From a checkpoint of a small mixture-of-experts model trained on Wikipedia.
Size: 12 layers, width 320, vocabulary 2048, 24.5M parameters.
Training: a variant of Muon for the experts, 230M tokens, 3502 steps.
Below are experts of layer 4 (counted from 0) of a mixture-of-experts language model. Rows are named router (the router's row for the expert), up (a neuron's input weights, with its number), down (a neuron's output weights, with its number) and show model dimensions 0-79. Each number is 500 + 40 x the weight over its row's rms, rounded and kept within 0 to 999. Numbers have three digits each.
Before each expert's rows: a language model's description of what the expert responds to. This comes from a sample of Wikipedia text that the model never trained on.

# expert 37
Description: Pipe separators in tables, plus pronouns his, her, him and past-tense verb endings in biographies, e.g. join-ed, gradu-ated, back.
router:511516583520505456475516539565467484545556445543557465498490496494455512522492519481484436572479510477485364492448494512505584503582501437599491493524506508554432439500493451552536501466481551534438523454510514524554480530510492517470523517
up0:511529500553503465500409496471559483454491536503494506490446502496426523491504444468507548523500536457503528505456528480480471515501479516479466505483515513523551484571510555450495523522460560489534455540494509551472404550505488508553509557
down0:513532488483445487537491525537477508464464564458470469426453459455494457528504474566496559490510465451464519485477499453508449486428515604485521529466412432525518522463566549535483520470508528419443508594495559395510567506520470483497515480
up1:556589449528575531520436521515463488480494413551513497538427544430570512551467447525464450511474474421491537506548487524535525525515481478520498452520518469575472482519425517434498520513493481502495502515451492481536570417492557481534511514
down1:507486487489474485440478514509532578484511488499499549588497491435520475527515482437492400546509510446492491507569570537517521549422480556458509443479527493515493502499409361496507483525485593520523507493514551490477498459531513513516461542
up2:529566401551553472503457570538524477524468472478518515487517478499419457510505481535460404506497492459517445464418520541509419482464543512537518516527447481473533433479564492556455496542511483545478431463581531465477461487496542506463462464
down2:505485437591486494447514531511533453465559541431548482519493524543497500552397484536481443500581548482516498412477525522477518546462490558470531451533479526517532498529444497519429537491519510525537535499508514466546456470505440547545504532
up3:428562471551505463487507473571465423494479477460482593438540507512591499507555461509472487560486383526454511447499504532495496487516508562502505535490487560362466525496444503529505493456479536499388526502502479510498518487502524611512523552
down3:463495484441471461469465491476542509495512490543460426534551540535403463569501515574474526518497523560450560535506460433432518494498444491462455463501467501501508514477481519530450428557522435467563515481441492483546507467543480493477493503
up4:532487499530483514483468593498526470512515470506458472496454477448477495527507461524477466468543522461485473525542504539516429467457503531508547465507529481489522491516411568465479486479517461467511476480530486462469499533503476474508480464
down4:536442545523464479504471500503531476498498579481556423433436446525516538544431480444483463507496462516522630469518478493467452569592494486510555469603536471495561496582425508501492530430523519485422544383510512553479546409519508490502497542
up5:482547453451545548567380439495389476502497481538518478476492465543530497425487474480482506568468549559479529498581503483512503504418535494526455519516526472550497491481409487472515502536490516547472524506553448483552480534501552486524513547
down5:522530550435487403548530538459515499515489542517534520478478463471542459418461466487571545484489468523541465471527520503597527448500467552506495388439413484504488557429472502553466509576518476472480466451505450526438553522536536466492452408

# expert 39
Description: Syllable pieces inside Japanese and other Asian names and words, like Takaha-s-hi, Yas-u-hiro, Madogu-chi, with ō and kana bytes.
router:426497573480515499482449515571492525529492472514551471446403519427470449515506517467503499539539509578432457503460469485472546516545542505491508504523500519537481490532477488524557551503502465541494496488421603570514438486521495506523510488
up0:513539517502433448515515526512507535463545491473507551490519541534397485521503489500477451525442483507491561492443500486485547471526467520450470503484544498463562514484478529488475471493467598436468522515540442496522462503497529519490459537
down0:555503504489494502398499569487515542488498526509428542590513482563447495519486497566482513490517521533500530569538522509440447504577485523519501463514481468549481460406468575456522527506513498587512504532517463445493485501521521554479464521
up1:521469497494481511523480481526481583536546462555532472494476528577445465521523472519496540503504513412460495553478490478506514487551505427495556489512478493566472489482413460556492550433482527553428588485513461449480420498506502539499483495
down1:498474538548485510501439473561460503504445426473440516574490472540460482601480562505495617527502486445469465548505519482595496551476511444497558463527549498490470416501524472467461512450529555499557547500490544454487428547494506470489427430
up2:499455509512533531489566511506524495478524478489587519474437463476483465539510463509465463552497537514482483448516515514477509488539480572498513478552446472482390521539570505422472402585489526448506478506422549442453488538496488549511533483
down2:474500525487558534506542518413552456515552469521543506504547471493473508502458461470475546464485465555530557530487574451523449510471436521542494447558524520505616484578464482467527476496505552477485512498398515461507428461495469548490484487
up3:540483512528565502536503472476498422510528470517452559535411463534561487508463501507507445516522494524514463480491501526514569548497540470517528496505437538493455454531485432468470540459517434502579513464522492489475481533513484592496517472
down3:481548474492469526451564517448521500516503470504523489557462565581493467561460510475494511448441534509490528468500514522455435546567456504483470450461564554497464467577437546530464406455497421558573513549480556530483507508503392497474537479
up4:526615541523530481510484464502511466508507505515529489482465494473519494474440432565496499525438496503412405542494486441484519526533481511512428559504493486451489483539607480495462510497534532500622492490567538463455462433509422597476464549
down4:494521523525477453571531508483522520484449532547406484504487489468500496601501470440412495532452478475419561477513551466499537442498458501520557505479475503544554573467467516502498510490477522484481522522512488539460478540539508513512429557
up5:533506553587467455485491480523559504423471479551560548503483527529513503568517535466530517513456496524526482487559462526500499522589537529424480486524540469532421447473481532498517465555465545497473412479577581458394458494491535464514562493
down5:424537526532508536489468528507434607427455426463549525530509464542579469438510547450508519507498446459532533517522545481468448487489591472419504458440566575507522484526548444528526489566531548475558525512560553470500555509485431516511507525

# expert 46
Description: Middle syllables with l/r in Spanish, French and Slavic names and words (Eizaguirre, Raphaël, Manuel), plus Al, El, Ar, Bel openings.
router:489513584476513469478482464580505560511520511507561478457511519492486476533518510442533458547548529489498437504447495543460529521493519477540499498504479529502474431461489512554514526488499506554449422453458513563492472536530475431562429449
up0:565538490426528558468523545564544553451560466542470447466436480483524509489477456535523438472507489547505459471519500460490577492394534537536498503533514464434506569437503524524500471516458556576484557476481529589435476509496468463465460453
down0:484466503484505558492541523433540484471464527471494528535543515532431535546550492503555490464433535551501533461446438478543511507554590570476525524454548482504506520500476505468539474572481514515470565447553551475528470549545432452430489503
up1:535571465470526500465527469553467524572501474532520568533411519525476504564569515485475452463512543499476484467490495487508500529515555484559480506474504488494516493509518483468482543516494500498473562519514479523499463552478556561477475513
down1:538545498540489445494501432499551497468509565479501452538507453466565472497508459494544509515540496458533542565460491509459519493457497467518504557536487459612518467512504471583478556483471510468418545535529489470491488503493542508451504517
up2:489516550547506460507570533500484553497508418531511422576496521523496482525497563497544465566559460491454503452558510516515435474511524450496436511508448498437479450458520608469463510495464465422526436496411520465518502515496526488497448518
down2:549494497584476479418494530492461477481487522490505547551457473526526470462408500484466616474497456546528513541466431518500501512539489544528506445482548426435403512514478512460510464555505504574537462490516495531441545509529508519543449460
up3:470448522575524518517453469517565535539530535427526446472523547454517485525517504549471481543503520511469427477420502495511480506520398449507523548515533469488497442458520494565466494434535499513523436514495519497509573481506527546479444480
down3:595495471559506513525513577416486466463474453499485472562425536376505480527505552460466440450467459495506504497486518519526451502439398449509522467477536489454550460512497493523473492525538423425457508508463543484517535377522525512535552476
up4:493526480537471513513544436481435523453509537450507508543499520535481497516454572567560518511531513521463541522489482426499541468533460482436445489517496536513433411431480433526512558515441394459537508503535535538519574546489480557473542508
down4:554527536478529564525516484553540398495474501461470533518453491409445536456485611530511520514462490521434486506560450479512526447471515537523456480508528492462475517501475499482469508431472532558456448474511446443423550514531508547518500467
up5:444523597508501496439460541500397556476539480447545434572457485525520484510568529444504573464522497546508496460514537482499496504479517474479507490523500534512450551435461472528501503466535497551514454502392436528503428422508576495510465499
down5:514513486459384512555524424476447435537512477545517517457506506460474497486449485473490561484585485524502513506554550501458453500528452494481521513488463442539535477470534533449535495494544476484517521531484479478498535550538492441445511527

# expert 0
Description: Inner and final word pieces of names and ordinary words, especially after C or ro, such as Cran-brook, Bras-il, gu-il-d.
router:502460560436467541538487519516525590506610507536532510513454544491513525492492501439511479528585491508533495457452531518476570527535505495526465539539482483469413522378423483500484520542476512552503450496473476493482559492518566494548460455
up0:495524480463501467500514518433507470447550443518481460504522521530495530553434547494489455555520512490507513447456509534481573529606503405546548510470508521500534505502499552436478538521453544499542403491469494524500501516514522480433564491
down0:468488526458573461573494503491492568502496494526539508473495512602488533480512468467556486484489524508530433472479499407514504453524464525473496474590510479422535526536482538535506545524502469478555537511460489439434537516529523498469427535
up1:473423489505479450466442481503463565524499502505569565464537502473464460445542512458527411445469489535501550493542519497481576472513571530503493505507528530517517457464501456503515549496481504522556451513498509466519557477494454512502577485
down1:495470533395532537510473486514484525519554541531478470495502533572445501465465510557545500497411508453501500522518543499441567467406479499537519510476471536480523540530533492570493499444503566469531480528417480508549499456442458526543495440
up2:510432428515636531522488513483424519487509518472572509478516521536423517466537463468521511455568483469517525499594530526485491482476493467552455502498510504540482580519478455518498443507522465470455547466507543438461501414515531502521491473
down2:468504448573480565503509584524466491504523471466526564491494528462491535467475499468480557525468489511510526468495491518506509575553515565491493431494507479504500455460505567429425430479490555545543509498505490487507532474450502479460512582
up3:429499440495511483522428516454549469551529550466517482480547449520527499470492506530480501427507508524536435478487492476470524504584469552571445500507533448560473476519491419571512505579552514514523471465540507403510528417516539436554460541
down3:384587409557501551542503484521485482503481507511507461462487474460557450486505513491580469474505526501499584554483542515528529550494452492470529558490411515508515442536522520518583501469498485499449549454471513517499523470461534497480443496
up4:502477571529566507477564568512457521495475440482542436515476460517520491490499478495534461560440515453502507485501485556497537553564538539532535466528547447416530539497539491442504526479453526542551541460561505509474537498502473549521538466
down4:480517540479499536421492449482508514481492528457406487543485497474460476569469498492612605472524492541475585465500511493577465480512498563493496457454500474540554453524564462455528429489539504506538519463528511545435526537498459410424597520
up5:508493493457507476514524460449590596473497536528513516525480510532462504534548532471521495507470506453475418511558505516510473509475525479589551529515475496494480466450602572524563506546498503444473512486439495525485503541517450506521539505
down5:493519431447530519477555520498470514481500595418436501484508398467530540502533485532442494447502520470542474518498450529522493572503505469555506448458499485469471461557493485567495483512487536512526448519492473587495438529537567528461496492

# expert 44
Description: The piece iv in civil and civic, plus degree and minute signs, year-range pieces like –19, km, and century in coordinates or dates.
router:499494530519536494520449458549592495510501463477474539483508515481530444583478582449476507512593551559426411477504465570482496582498473459536531507499493478557486554469510502536506492556502563543499529514422511555414503523534502483567467471
up0:523485529580520511479485500534517481549513488516528555487579513484475507459465462508488486422461567503611532504487450538490488459513566484536510526483507486526500518482492508502485609482490536503530466500505513506470571505482504516520452479
down0:525513476517493529553554481470516561517483562521545583490490479479529469438501471527575444499474509575583504536485485542452459491496501437465499532490503553516508440483442566551493463515466568592556473517534531461454449522486478483478475544
up1:497505549524474547486457476547491472489548510458520491459477501558464511575459550487420500474472557444490439489537490554512401418529482549457536499520494438503494435509530557423486448544559568492496552502511493549525527534493544561565501425
down1:510475516542506471531483450564455448534519424520524513468416457455511526481466513467515512529505545570501556609495576454509519457493450446467517402503479498506522436539504518454571488547492502488487429489511494465470484531451481495390484485
up2:531535491521504481525423517449522488544475576501457548537449415511539510517497487468503453517525515503446487443512501492533450474496496465596475521470483466558554614513544446492493449525516533451398567477501491484465474430506489515514442424
down2:470572433552523480531497515549453488446553492462421561516520493590465408439512490501445491502533499492534520493476475509499522488571528537500502356492495469490431559521493526407445488488446544540548458468498509529510481491502579492524490493
up3:447467487523515494445507477490503479500508523498547565497541507566567487452503456468507478552556513566509520385451491459535500566444515492514509501511563469530492535451494504482467480462475505558449525496415508476552465515492436563512476521
down3:487555481480461500545527495533470497510481527531444494475511487536522472499593458402532533473498442532562455489463526492513516498576520457528499511517462441491484492501536479499435497511467514472471505505440570595487501428520534471521509548
up4:421576487537535465458452466492521575476549452455455451451511493466471501502533496541484505540474475559512503582476510581511540558437522443490498549519465489486463491497443497480473530530521574472493381523523527524409580525504486403484487570
down4:447537446566492574530475501537495521431433412565539528510529502491434513588382485498477556498495490434486457495569487511492519506481579496490484509467518461472548487534517428503513501503558464441487481428530483583466458514513527520509523446
up5:579529494441495448394454520481489429461503435535456508476425557534514491566481487528426507549479497548489498458438527480505513557396477548495487545505484524490492497507457492471485507550511568475526512496499494414512473526482492478497471410
down5:555462457435523491507487522516494508502515475471553465542530542486471466459587565479505512510468466525510494489525563545448475543517422544518512498549437524540524500499432538557493540487525549509583467551516457533500468439503468522458419399

# expert 26
Description: Nouns and verbs in election results, awards and list contexts, such as election, result, ballots, list, vote, award, appear.
router:534512565543606475445503428549498486524446480512571530454447509478562502565540471435511476567556550532498470477488524534515492486567501511524515583512495420551456444485555480523494450473427495563470547472510452532475505526542502550473472438
up0:487547536447483495573501483532531576513524418492528540510589513609580524565497503527542499632450450517467532491460490534495499538465560453550515545477495514494486503453526412447509482556482527529443477521536427522507573483506525567531481518
down0:598548538505448468502499436472471495453545424474504520467561612510519460571449402527475577516456484581475480497513474464510399449464494521468479482478506472510527538553457465530520522529507397526498494464428533483503491439504585488557523491
up1:542450499549535513503570420485433471519507473535590470533484532508489466476449521456443469445453481574466520450470508535467577543497500435550471499474543475420505462487589504462514598485523420577467501517427477484526522477489591431502515418
down1:495515556549551439544567498457513526478538520406498486409527474460493496463439522537539542567486546442509536529546524511435530462469510504442519537444483515457513582545427544541489545571551462581503470502491454530571445505475600562465532519
up2:493514511554516473519471501557529502443533517475524436485494502538515487474516500510456529552517453531457479488429508477479514500492541517531572526488560525613443505539517518520492506573497454484392514473448470442541544556507581521481516475
down2:574527506460545560515483550500522497561450442492599482481430533497464551501496431510502525553514515457507522440464486563497512478481476443537478525559474478468514495506475509534582459492461479462603522391459457533485566516509449526585457423
up3:553507556564489511556520450490501539505508440496509572529498487535557456526463460521497481475515541650496481509504491466481467505553498462490451573527548510575541551498489496535490499472485495482567519496473480516549478526499511529522486488
down3:542538555552471507476450511549544548496394492519494518510534423509447567507438519526506488433485499552523446500498555433504548552445520547415459547528462465470516535504503484585498473495540496532538475464606449471517529527443497523490420527
up4:548552503450531480482500432556458446574489469532522458532486488523529522584540542493506501403485549453484561475526488556504469528499419470452452488464507516450428378425532496522502563430505488515467501484477489511445559523484483470463513452
down4:510517515551486478500493511502540464515513556560530457508506380464538513489508477464524454458536475540479509508473489492485462480521565514444468498503480469530458571530522474505537529510508594473516514467474485527554488516529514504480552482
up5:522513551477486537522471523507519467551468461462466530432460525527556484437532473472510445517549493426511552462520500524510508558527553548476465529506478487497515543471571545498489505490464630560478622479462457536506484485496483497537510455
down5:478527475537470569521524493462476537483492498486500531508511564468478467515562495424599499468517464452477521544454417451509520448572494498527572470462480475419491500531492569466556482486519557482493469502459541511551467563499546533485499495

# expert 3
Description: Determiners, quantifiers and short function words starting a phrase, often after commas, in technical or math text: every, some, no, such, a.
router:481559501559530485490444442501523544592453420476516588430372475568522456518545492490519456481541555556482469510506481515526488538496502441483435546530448455518519505478527515533527512522498538445507487483459558495485462550520502515538494451
up0:484519436578578466502554435477423461539508477568430575444476445529523479469482446473513531420492509526461516523504527460552521496525509530551449533529450512470448511535545560522487526483503580488483474459468531445554458534492616518554503542
down0:552540504513534517547526494473503553475546493534537471482483546430506459528444558493490527458456585467496556460500472445502513492575535504528505466542521503391451470587522408502452481482531535510479509544590525481486435473527564511567534488
up1:467474507423436507506546529513510422533483510502543405559437487481553529466491485455480436564491546494505441525544480512518465545538521480564492506480477487414490580532581554458491540531546496505503514521480437538518593479505544465510522524
down1:461478534488481547438525538520495429589564504510447538417492477530510503493532406486505487519543525462522546510512479529510432481466543537557544490480576482482441500489451511436484430489555561415501472538532515534542443495529467552403479483
up2:498414520466467499494506527507499510475481509517640549415409463499593530499476496478552540443625436500505446478512465477501518554489540461487519468515412559491504508472438534512508553563504558546507553494468441583501534508499471513524530420
down2:518504502535390460474458538505462501430514537422551488471545450534555449553481462494506539519559500491452530495584496478500554511446497465451479498487503497474506457512457578523468516560505488507529479463529507533510543533446511491408456494
up3:508495463505477487459458513498549563568506496510563489555460468494499482539466515501466458518529502466488470526477505510525533528386489512578458509526542507455504431538425490518530489491508464496501493482445530497453610508519634492537498508
down3:478489488544524487542570568493506552573518549623501502518519468481442531403439545492489447508573522483499525472469505498543456496553454504509521552516463456522475478504477569488590491484500456478525476472419498519568522442461495484472497524
up4:512458542424543480505477449487458491507527489502511585485478474579490486507533477461524509521548529560484506498495498534507457507436492400471484507519518522529466491532514560556489487529485508529444531523554441469552521458493503482517546487
down4:523468394469406495447493589543555472470457483461451514484471539419498463480512496483517454470462459517506550488546513452502455511445488443420537537540538548490499449520465601499490514453540460491520439478513485479527481468493478461570470455
up5:525524420546492479519485503423545517536446431481511588530436555581485485570503480489485483503531503463478520469458494535494404509483487468420435551494481490562531496480574553430500497521521508490495487485492440409533518503515513571459513415
down5:483534551530427497530488513546524502504515513417509509454486538499522452503462364495518587478527464515529468417512462517451501575499426499469396434512496535484568484496447547527488499482514403532488485524548498561599559476501436499493570562

# expert 31
Description: Inner pieces like mb, emb, ist, ci, li after a capital's first letter: S-emb-rant, Sy-mb-ols, incu-mb-ent, M-emb-ers.
router:500588549443481447498497461558540489504466488539520462470508558546427504567542528430461504529523495567469483466465472527513548496535453470550479509497486473505419450470568487549488553524472572486456462481523539534485461490512488511510481392
up0:494504451503502482508531578527501490535457537486515444510419562483477479501530483477505561600593527495489602492499536512502513461507484493467479547515507501493414514488475436461490507499512484475482452512512530470488465495506478535469492447
down0:496495479466517419433502454536486479541460528538516502461501503538542505543523505459547507508456496499438546470512477500542581523438539515531525504541585538532532536509459413524500603520475427443524520544495498488500508503494526493463499443
up1:477506535505466456406541490565494549453443426526539479517483533530537491432463479454472562526530452588470473501514516490497551535546579485455483532535476448520492523479562481517527499528464551488499505462499518496530442521498468515508523491
down1:503517481464472527492517516487492483498478539483509559522490536462433459469480446500528532511503461447493502536461482463447497519506531492443513469490528626478517519450474468500568436509533535552524482494456450464547423520459509494506490516
up2:457477503513403492493520510564561478467469459556517444488541479481502509504433538458500500450489448544537456484503488476501503495522566471539506497500514474487488510475466534517469633519487539501522465463563496481522455492506531568485443544
down2:475440487480401563481439520474519469470449565528555487468463492551537494470508518467486478506479401416489430470526497471502487534472527533594535497564465534492471528497487476478563460516446476543547478471519500488542455508510509490498473433
up3:502462468497517439510503554541412565476556559503452534514523501498497475563469447509507569459580463616450492491526528457542460498516502489468439521484473540487461385461531469479495549426484547445438545486544496497508442550515453541482577590
down3:480473538449526503515562523560441473520488516489426492505465477535453472549508515543557573363475512475480558513443472496533492559477463470498442555437511536408505467551524497491519527508549476541498464550516523423524480523549480555469496504
up4:433569448498580474540544523525488511475545475464559466506560544498549482510569500526492460552469487505416520495496508500488507530501514524464568537497491511474487489442486442497460483540476454509395503491460488474510499467499466502510442454
down4:474538474506552478448530485539451519451501494576496416507496525497435473437592517491496430463488434496412546475556498515508499532500465525609441537461485546534531486495474556462562521546488544488521494496474527578504489470448530423453539504
up5:451453469481509563439456529564481518494487491553571528440477482512428519523517529527520450515440550583525539488501500507548501509473507514501407492490561446487481508528500425495499423518492543510447525482594472510501486507485469501449549531
down5:530539498488493505543500460490451501483439512528421533493477497453468484509455481583459501486492440491564502544537504553553484438488521450466421485440544525495472460516552517482502509524499484521497509484534517483517485395495503535486477563

# expert 29
Description: Word-internal pieces ending in consonants, like f, d, nd, ard, ter, inside names and words, e.g. Mi-nd, Manu-f-acturer, Pseudo-Apoll-od-orus.
router:478561517577488441481458502561486487488539489488531476431434503471483500511525551534475463520477468543425480507413486513502517545509538517536445474507418516468466493485497518472420531512495563494545485448501517573472579476527502572481478448
up0:501566464538460479531508529481513554480535504517477539563531526541506485486478487499456555454503555548450451495450503506477538496504456520523468437519490486501441449448470514440505481528466418516551473514494490546510486522497553504503480493
down0:521426423451524490453512514532455490475502484504507402545453519460463488447486429546541544499507477507536512553460549468502498487493560471407501538447516481491559459540458504561480448432519496531456480546492513515546544532530591565572468574
up1:503549479494518533482426422463458399547553490515499509510495476496455466543567555506460527508398479585482409471493456455495514556536570481517468504455470486533498499515527538523535535554486466496504523479535494473398494611487471503464497533
down1:494503496455396510454460453461509501508445540550474467534476482532429461449516471480562454449505488410596513513554519492501544554477486543560412470533519534517522549519381487542497552578557507546499432508461479517502489497496545520508469499
up2:544502466473594408507558526478530485472490579428474463447531490539526505579506505525531480536484490486535468523471483476507551495501467508463541486507542515483535500551535463493457431544499440503435485481421528500516433495500479579493507554
down2:535513520557580444511478506519556543466481449520480553458479433512494514567545511516464503524464566487481482471479492493565522581479469469516432529527493539473496419522515501514508399467480544446534484478456522451469533517498403524525505499
up3:512478374435546510546473471575482497458486511568525460458487503529513529510512411461542537536532487647514509487493511530534508530534523533416444556473521455530564496501423474473482549530555538590506540474575473528513459484492487533480498485
down3:512523460429454427513497475444527540570460481470463522451543461457484525517531582442456495467514425494494420536451488505497455374491539509488569508472496445464564498557512517434452537535464552503529486510472548557492454576511429469493477526
up4:506513485462514445488493474464433478488485512481487511473501464583478547495553407529468498424500498530536577449465513466485611554509536541449479524562432514501493479536513499550465516479509551516446489504488473533505559580490520501541497437
down4:523540485499505522538538433520462515504483518492535459477480477531507518498512538514460437515491579501457544505499522550397534433544484527530483525441522550522589512508452485469538555498519510508486473454507449433484460471494490473554458464
up5:463465504496471504552481498528533550546574531469465507539542482561496488530540527517482441499536490509498423493483497551515529444505513504536451510510538469589455524470422461552495528558444475552537432463488497511489603549499556458493537468
down5:509538459543528408492474544519498471429457519464468449504469494531499458524549466502451512492500496541538417470412552484506541446453470408526464575547506536482447472492422462496566479471407478438468576529530537527525535517520476499513505510

# expert 17
Description: Middle pieces of Latin-derived words, especially p after a vowel, plus prefixes re, pre, dis, comp, e.g. emanci-p-ate, disci-p-lines.
router:426515441604523438466468512537485554541531514480477472500404485501519479494530510516479424551511490525468518516439484525520510563523498482549510581512483471554463490449529523538436507478509482545455449485438496581487530568518542522500469450
up0:493439503588432450520436530557532465509509510520419404530474521568554502573432491488483509508467484509526487517464504474485529568493512463511443508522554496507509567579434481450488491483474512508503531481493456394487524488493574575477477446
down0:494490451457559504535485465441504483438427522486535578403547463538592514449513574617478514482493516451512454475444490539454475503510442499528488467554463459505471494467518436472448450495438475595500509488495478509460481484478540463562525483
up1:532472432477473473537538504446550514496541543544457524550434482436587460584492465502530549471431524531439500548475497434453451442487508496517503525474529508617529477599552514513514466461515491460494517508393545445474537470498486533513501453
down1:531477383450524560454535458490495488430497459512564528523510422511454455530477508471486558539453526467505572423518474504498473462443560496492474593506480544485472559481552435464517492525441561547554518499494522532426551509536484473446525473
up2:474523497450464509518455523479456418544565477516500388494488485555490514514553467492478459484505497562403504475453511477525535498471422532508505477497452503483512469443473478471501439452469490508422431501437492512506446458508470524500543495
down2:468490503491532513552443509555515536495460432500514483490524474522485476526468541467481524516477534454514534452528455439513551475480435500535508440472521500474516561504556439431540494507517469523474512491493509520456466478589509478460407483
up3:512506572451495454466487562443452454522456527609510467491452514536492511536507424422557506483500478518512500513433495502482524503481506515453506495510490474505489377533470533529477515526458535512484440470469484517468509537511553544465554521
down3:510535557438530488484520500536554566450491483401528442459495488462468517442512558485526555531471520518534471476542467466458462529496575534517528573451583468543437477527451505528483445559517477571513497475511555554497530520515473439495475456
up4:549541537526554490491510512521564487469457482508482525556465490532575497489508467504484475517502542513457590395489504460500403506514615495454555468520415448496463558504523465478471470444500509521501471477558538483507413488504552461518491540
down4:506573496560486500563531528471500500548483569481535515525457500472517567511465519580506558465481469387452573504546453477501451505509508502534560567484383452549479499479514541468471519482498514465530532499516497478479424453523485483517484615
up5:568547477487446501461485478481494484494595492546521541478474516541552486455504462567472427510503500398484450542551547470482581480620478485526468536481484482536492430526493537465460412531468433447481524506583511523442575568502448512521502463
down5:520455552558496543504499501446534477470574498496513468518505546427539526463487522567599510550472449489463497553530455497587567507470509485473480552514568504448499504619545444504512478514475531533460475437476458476431479471512427496455482523

# expert 23
Description: Word-ending suffixes completing verbs and adjectives, such as -ing, -ed, -ive, -able, -king, plus the word of.
router:449598471548506470468444473489473500481533484568557513506446503491547503507518458449507484530517488529501485459495549535446542539502538509495509466520408501532427435494524500541527516560407533527458473488514594502471545568528502534513509481
up0:509587436479539488487509559525525530558535456520468494531519499497490535490567533502496494489459440506526499470467531506502547451516447500507468492451486537446491480534558500536453477483490490523489610451466597576517546485505519424537511446
down0:552444456544508564467451545522561528471499507441473537577462478387537517468410457547469462551529521458566540530436518437463447535532488525441456482503544544495513581520454530455489445464541434472477458445470539516451524504501474508518470538
up1:559557409513519456518534452470580502506512415516470498474519537512432493556543521491461509541482466564489494490431492497488492433476487549519483500523568504460517426472446495540532481445471509508554440446466565359424491502505456537520558494
down1:399468556518463503489517564539539524472529502509487564463422575520529477462503557438504467476483514456560561427554496445477513500384452477481494491579462530523537452500473525495540448463531427479548549507599492519476492483524553477504543519
up2:484465534535599428494566493494440531534486550511498467517511498548429499586496463502546561463526474462488427501484502467516540467516466469525414487469543506548483483540540474461462491547502530433557464491473596450490488559494499485562544436
down2:520453467523502563494511478533501531439461524487475525518573457478417434443505521472510493514479468516446535578535533567454541508483507478431503551470502515465458515489477545457482521575568490535545500492542449474469513466463498527567457519
up3:440481544504508500548541500522472489517564490536458556488576513496508520486469535506473555460508500412502426491506517492495489507519525511495541553529524524531503443594500420588497533436426446455449496460531509433482529501484501551464517575
down3:556462538473447502476466478468495464484490514466470481489517545486470415488512476533531504505568459524515601527502457509484513521452533489518508543514507506529514419542531473520522562569510612558554488535530487512524471456529498495504494479
up4:552417519482482479486438513486530567564602477479465472518524490457553516459485488529521572518529446505529506502422512549528503469556526498551574462538546505438550487487454567459507473510493486473482541507491559440514551431485518458560481451
down4:511516565506527547488432581447472441474418497500461533545444446500560508527498498480483505459517489499419436495484458557549580485525439518549480549486437486488428561491484529494506483540481500505574488515498513590498503532543490516458566485
up5:503473526492554553513520546519574507508474494500472455510499502533561461539483478523471533529581502480481446505523532434518474489471481471482522464495518473516460538498526491509470510520501420518416452519419439510472566467505413566473477541
down5:469484511551532497412446504498502480518470525580520544568419525487501585485467513563490499558510569502538510575486531511527519517482499430549479501547509510549532498563424490557471469467485491474488529507491525513487464486512491561493525559

# expert 19
Description: Single consonant or cluster pieces inside words, often foreign names: Ver-m-illion, Volk-sh-alle, ib-n, Vil-h-elm, under-st-and.
router:469502522501580469518467460569518483540497519468465505464415532491490441492555575472490508472558518503488461529477499521474519528558511502541504489567482443519493521477460401491446545522438528525450537467467521469534489486529546478525493484
up0:627529427430532497494466531488493470511555480416512433541451492517453528601570471446496494542559494469499492514455511507514486507475532485537511543522459477546462429525586533477448410582425493519427494465537545505549575502502545509504476443
down0:472482474502495485468508455529540471470444535528449522505575523516488465549514457493495508490482538498449460542456509471560542564563522435593526479488511472513440425554454474486487605482445434455400595535489576527436481475499453506543552485
up1:530586469505425481489482564536500473497510457486474356512431500511480470466563423447548476546517488483475384471398510562462499471423514487458469552513545506525493558460483454482514556471525563520473471509469489549492488515487453472488504482
down1:565532470472537538488567491477479454479484495503494498479452512498520499525500486461452529504520554546489524494485521443419483495527498485516464467441477576496447505457434484503506432493582462545523493562503549458469490469469544518508451474
up2:497535503469525505516503464513507543479542461501521489511598526469539518507537545480557517511464452430461504488455505453482484465532440516477498546491464501493450490440594449503491520555486502495522430525593545470570538482506492552490498472
down2:542486567501493458469465448466532496485503585457497515452442471540503493489535504494476512456548470482559492521379476523501527493396450524490538549571507443489467520440450527527515448520467567441522464459496493569514489476531489541488469568
up3:446487444472510464525518449494530502450497517463543553486441489518501522415477493544486448582569496519500531553563534478522525460499476520551482490515500493484466386518413519469463516526481565455460493467540532514556450447505533562493455521
down3:474594447484532418444517426550449496573507532471476502535481539531422532397552530470552517444460449517504446476478501476530589527490526509479514543482485457498502485458516557537493513434460468504546530492536462494514447454471453477510564447
up4:561488483530548517527474486469461508464492483490558568456530467499567498489443465504538535528545470550499531502506482540508445563446559491441514495481477481540502508444391518483514535465548403536520565491382505558573397475487449566478478558
down4:520500493491514526535490542464488572587503452490478503440437511488531495467503556440483531497540504425546519512530490524534480496444494410519605487548527506550562528538486523522523436521519458449516475538440535538563539487534527540546505548
up5:503538502554506498422585462592491556480459496517481555482525451466450492488491600554510504482467477525490472424594479516522479483505597535503528481531487501432476492469461498446488559522505438529543492457514532455494513387483511494512491507
down5:498506493440511465485551540541516467467471527480511558528489513562523447561495498482561438498465463507498540532546482545478493419505485523488469512537512580542437536459576536495543525490554475519513561494504472466484475529515510500478469481